Weights of a small mixture-of-experts language model, trained from scratch on English Wikipedia: width 256, 160 SwiGLU neurons an expert.
Below are experts of layer 2 (counted from 0) of a mixture-of-experts language model. Rows are named gate (a neuron's input weights, with its number), up (a neuron's input weights, with its number), down (a neuron's output weights, with its number) and show model dimensions 128-255. Each number is 128 + 32 x the weight over its row's rms, rounded and kept within 0 to 255. Numbers have three digits each.
Before each expert's rows: a language model's description of what the expert responds to; "mostly gets" lists some tokens that are sent to it at least half of the time. This comes from a sample of Wikipedia text that the model never trained on.

# expert 1
Word-initial stem pieces. First subword piece of a multi-piece word, often after a prefix or hyphen, such as un-reg-ulated, test-dr-iven, pract-ical.
mostly gets: " mer", " reg", "Mar", " Rep", "osp", " compar"
gate0:200101121167143117109118102125150134093157106187121185138189108123129129130156100054070126109134125127147067083118078122112176143088149092119170145122073107147155107139135084107079119140068104137145116087130115113107092198067113101118110163158110166123126128115161158150103126142135119105148121095134170134130141111071188127134080157182100082045093135090168134111220150086133114044109
up0:136050156058120121080142111135152174115121082125174073129160085049118136136105106097117137157103140152105102159110125186108159179110138128137089080119166145113117117094111099096112114124163138136131108109157096135169141182128139099162159150198151112168110174142148172154071172137155140177113098165064158113097153188120104094154105100152122147101123080154106089079126135078149093127081
down0:192144076149124148124126116145096102113150098115113154095216151151156098134176057101117176145097071106114185129181172170159137098049179080120116094132097133089189136093108134103077156147091100205175192190112119123143045147113151069124156167095125105110143156138055086139158107118078095062101115117097133122115090091118161111131099153114080108053116094131157134110159136163127105140087

# expert 58
Four-digit years. Years, mostly 2000s, after "in", commas or table pipes, as in "In 2005,", "1962, 1978", "2020 | Vidya", in prose and tables.
mostly gets: " 2010", " 2022", " 2018", " 2023", " 2014", " 2021"
gate0:144145121098151092136185143152122027066193141130175091145158104122116142093122142136150111147112116165156110101124135143086106067126132169130139175160100171159144165123177137104147196140157178139127097145156133137039143106095159100156130115119099112115137124058135144050077120140139104141140169183043183130146108185103164106091108119132101165140092171122112109112117129141147153147109
up0:171160145122179157029194141135138147106089157091118120149121070066109142104157141110067120136102104111122120164116123184093151150120142082130111127139101152184124129159134128179113121112116163153166195051124164088073104116136142106105126147100155142102085140147144121097135123120204196108202147162121088116101116132147146153101194119164134080183125127189130104135124155113154153191194
down0:139107180093127122072117150124171099125139204144088140169156098144155166167161154128120106105125113140094154177129130166097071110118133062097146116135127069187118133166134192071154145113123077115143148096154144099155105135118140125084114152113166156240072122189118130180155152123191147094166134146198137178153163072146098166176078146094179149182164086099100102101124088144110114136089

# expert 30
Word-initial fragments. Short opening pieces of split words, often right after a/the, such as Stock-ho-lm, di, dr-ink, san-itary.
mostly gets: "ho", " di", " el", " da", " o", " do"
gate0:129105126155129110159106086117112157133163175040200180151131135160127134065125137132094111168095175142090122182144172099141096135070108126075168119159140103155055138127184145183135100198185091120153116120179127123145178106156135124151161157049127156097142134095143099127180105129123135072118125115053107171093116107110128103133121115118096171140091117141147134095177145126126189055151
up0:122126093147131096173103068209131179168116126143091105127148157147132134092140074104106158151084061144162190152129104097159128156078116141132130105059174149143145155151104144124228125107075198139160180085071098092118134107200134151173109133131141079103134105146130086145149145145099128114135123099158107129166172133142036145116102141149157143150152174203172109154111147115169172138142
down0:100093180108125148202041134133079152146154140147160120108106101140160134157139108154173137112164106153101129105089121121131131139129104176063111188104105099169127151166097141111111173127110133102147132101092147146101148117098118139159186121120074099147170177177118127084030149142157124084166138060109083126086187090139106136156099119131154193088136160102081201163153151114098176101090

# expert 41
Table row pipes. Pipe characters opening a new table row after a line break, especially in minor planet lists, election results and track listings.
mostly gets: "|", "ngel", "On", " main", " major", " hat"
gate1:086147124131054136110170174149136137156101114145133116152136141090157071155146128118119152118188181118152123107149087071092117174069151100140142152122045106165087111123143050169110146109141129168172146117120151125118156066199143149182119059104177082149191136133143096149176102144175131120158134145176143160137155054114173133125138136140137121072111143090159144145142067109116176072129
up1:123081109157144114130064105170151095091075112108103146126160116157169208123100064158105106092145141110109120121122098172176175090144090190114081096200114152085133134129139139066110205085164140129110065120158055170112158128112167123128117136106125108090121136122120099089130116123162159177135120168122163117140169140115067154119104116144141136111138177117109109112121149158121124136141
down1:179107156136151137127159207113181149116094121170105125164181178095105144131089108112157058109183107087133120182191106122067119120147156107073175075168019123181111116188135076129165086086119101123097130112121137071154124113152194165110113107082118103121190197074080106163201080082117150153160128149157137160162148100128131095145142130145140095161110126120117111150168100131117098111084

# expert 20
Name-initial syllables. Opening two- or three-letter syllables of proper names and titles after a space, like Te(enage), Jo(rdin), Mon(fils), Cre(am).
mostly gets: " La", " Le", " Bi", " Di", " Ne", " Li"
gate0:102120137092189124187133102136099179097061132075172156138089066113138130107099115132181118103152129116126130155157160119169153192094161173143126074160223119120143097121064102178136138112093136098088111132148121144123152113115126151176169130128127161089139108087079156085128157103179106224169139166121157119074107146083118091133166106168146184173100072151118097089171136101227089105111
up0:107117100201078147102142105190154132118124077105099109116160178120103153160172151142122123097145148142186124121155074092078114093168144141111119196132051113146136118138163199102143120149130164166163152125107127125097184117133140094161161126187115095179139167160139085158084128147057126096130138116165095161175140144189176122054153122140129117162114177115139176158125111098114149163158
down0:156120131119104130180166119162119109166146103164172139128110073130167064088054173115148141153109123134102077082089130121111120080141133123096164127102171062058113104138101153131110174122127096151121096079140137115127083090121172143160098062138142153077124152116079106142147151083140130104130069047096085185120197117111104155127142088173155088138170148138059180151132154169117089050102

# expert 49
Capitalized name beginnings. Opening piece of a capitalized foreign name or word, such as Os-tsiedlung, El-isabeth, Ger-gely, Or-issa.
mostly gets: " Ur", " Gen", " Il", " Tol", " Ab", " Jan"
gate16:119130120128160160156080127081162076127138078186113120081164157059200118123090098099092173103091161171109130116098135156155098185133149147118061101093151108149065167153070140138079195100127087129158147085129126077133105116186131120136114182052168205152166054169169112135098082172167140124107086074165161122145136108150148110125119092174113135158106138061199097125154126086122134159120
up16:025185105125141117110130157208138139149095133187107110128149127171146091080153151135155166101105121155153165118106173153186192087111122149085154071143166105166088101141085102131176088133128148102077121070163104117159115084175119135167192164134181124093114120137128121152155111109133144112082051087017155108228115167136092130077123119113129130133155129124156189107120092107136157135110
down16:093133162127150133177128116103062175059084112127131125137129151071119117140066092115158136149178135132107065091099115113112132140178095144159085186169150158089159153157152124138093108065083067160141151124096150081089138136102171138077100137111148168153107139182149151130087095107130119131099135144184095143021097114165140128124096090115135117102100110142184078099132113170140108101138

# expert 25
Section heading markup. Equals signs of wiki section headings like ==See also== and the blank-line breaks before them after a list or paragraph.
mostly gets: "=", "\n\n", " ="
gate7:145099120146096143111122104164081147175080123103131122114167140205101203094143071167169133141117120108185106116147084104148112082161091098153026108115187127163096153102160143163149159143133093134145191138124072134120089101164113138176129072121099116149085085088104107154152102117124128061085084132137162138133091107127111147131124084108130138140105150194110116121116117103155182143045
up7:103141116086157128137112126091153122096143137121102141120134132084139094119110213083083128117142127140158145148091152142092143190102147132126206166141071147127123094186117129081129131123162162084111068165182151132117167139074164145128105166137162167079197160119150160141115131111148179170145187153146076094162176152154154128148101133123125142132154104098110108159155162106080048127180
down7:157089126121161079125074139130120122115101120147172124117145144136130147144046121126215136115106099190157070173091128157077109134154158138099179133162114150123148150150093178101159110119135097135096094141114118116148068185155128180134117120128141140114118109128167127116201118168133167081180145127110156166138200149170150135142141120159140108138118155089027183141161144121105130149108

# expert 22
Headings and table labels. Words and "=" signs in section headings and table headers, like "International career", "In popular culture", Results, Event, plus symbols %, ±, −.
mostly gets: " JPL", "Species", " %", " Preceded", "acter", " ±"
gate1:098208101174099094133124135130130144137102160134158125074098087164135115173134098138089175112158118063119120141087107106153168153086147180159095180083120118122124219105109128112129169177125125172049161073109107057145155093103151123074082127110099119093148099104174154142069171098105113110120101110139087158078103117148155108120126108095092055131199102127091106113177106142128110195096
up1:093088101067129129134108073163072142120113106115140157182091084088188123099101110125114075146133114143144116135164144184180117159178145128122150109119153176160163095104101112137166149089159133124161108105158221128110082165154177073147175081110097108123148129165160146151111100080131118118135110106090079103089143138144100135213179153165096146149074173172157193128069117101119069121164
down1:138129131104100178119150104135194146132092148086119162149169183103080183137137122161081064148121146118149140126056096143120116174116120083072123111139119141118116110111136169144104118136113069133134144128075129155163138169138147070108068191162119100107149181147215096142173122093147175120132104186108168086157180116100146126165096151107072114090144130094185143103114057105123125115156

# expert 2
Line breaks in tables. Line-break and double-space tokens ending sentences, table rows, headings and list items, often before a pipe, dash or heading.
mostly gets: "\n", "  ", "\n ", "\n   ", "\n     "
gate7:191116100107090183141110157095144125110155111162189142139149138121144128103159076083173109142155141110132151147127110119160128158122115120119119086155103155094165114101141056148019128120183151185156151129095102171205123133090161146136135153092166179142093137147119121201124103129091084145129099096107106154152171193209158096121151169153138144071115083128143186095130089165121120075135
up7:092107165125135108127126111107147120156065125132079080161123112110109113142121140145104147113132091106142100076122163117057136129149131103138107164064137127113108116133100162155190085125087222063122124156158110113161125104164083095089079148168092052117148121119096161054161149121186178115108126120168154063106112116105085152128159104131138127124144140056100102126146175092137172109118
down7:162168090141101106131176133110132118073114139153119102144156151171123133146158096080182052139132114111114089141137125128126087104116110170103121096083064167206153083179153126097147112100088122078105174158141097111100124126110154117127097165200148160149115153166161148133180115140160122102100125126157129104167067135146100073138155129155184134081138107105086150111100034088156137148079

# expert 15
Numbers and capital letters. Single digits and lone capital letters in tables, ordinals and numbering, e.g. Region 1, World War I, A in results grids.
mostly gets: " 0", " 2", " A", " 1", " U", " E"
gate0:111119131145175107160099097131134106112186118172176153140133174103118142075085119107129179129133114127115118134181140143129126106087068113131108157110145109112152107135171170131137125096125116110040090150149129124158100071133099100145142122144104188131127095217125148147086157138156118121153117071179094108090190104075162155109155145141169147111134079152136161080118168152157126091106
up0:073117116106091107120090084120077143149112170124147183088156083156114111164104132140080150175130153102160086124072084126112081093214151099127086173221176098108142165084078064097142130173051129137134163111079117101184108127054092089127115166113092125122119151129153152137124141128157143091091167127069124131075160108123128061117133123126130080058107114141155113096138129158092178134125
down0:087168192153119188126106086107207105149119094156135121141076122151134156145160057105116123147131093087133104192074134145127097132162156055152105146042137126165127113102122125139142175079092146132087136198126119079160162152116127146085146122118128067132088117087140157068138083118173145129122160159076187111061123110140088120089137069121096123171142056100156133102140101155128135154126

# expert 32
Numbers in text. Standalone one- or two-digit numbers in dates, counts, ages and table cells, like March 17, 20 rounds, aged 79.
mostly gets: " 8", " 6", " 14", " 17", " 18", " 9"
gate0:141105138173123128128095126103108111140125158127114141200132121117165135157112151131186127231158118094125197164138127138159157119187118081098128120143113151144134134125104092104146153145133150099120155102172165121194137101086144148142160121161210124146115103096126127136088074136193153127090150152106153090128154150032200178195152123118098130132161109123140136107139098155065103153149
up0:100121113076158140114166109119140149134145112101161128082131142143084112078147108105077146045110161149162099091128110120123097118111151174165118130116104093114105148089147153157131101134140126145132116142078126123062119159115108080133044150110092139084147131135148127116151214119051127131157095107099119141154131127198057074090085092136120160163094140154138111133120131107183118074094
down0:102119152093122116112093087130138130101101128107199153144114172122130133117159134015093087093127141109168113121108174144140147140121104168184139103130127162148130133136127099126131143115102125107109135135107082154084051097116116022105052123148092113139111095168156170118166166133095108141154112152128124087158137189115142126155111143120167156161140122128142114150061161142155107101063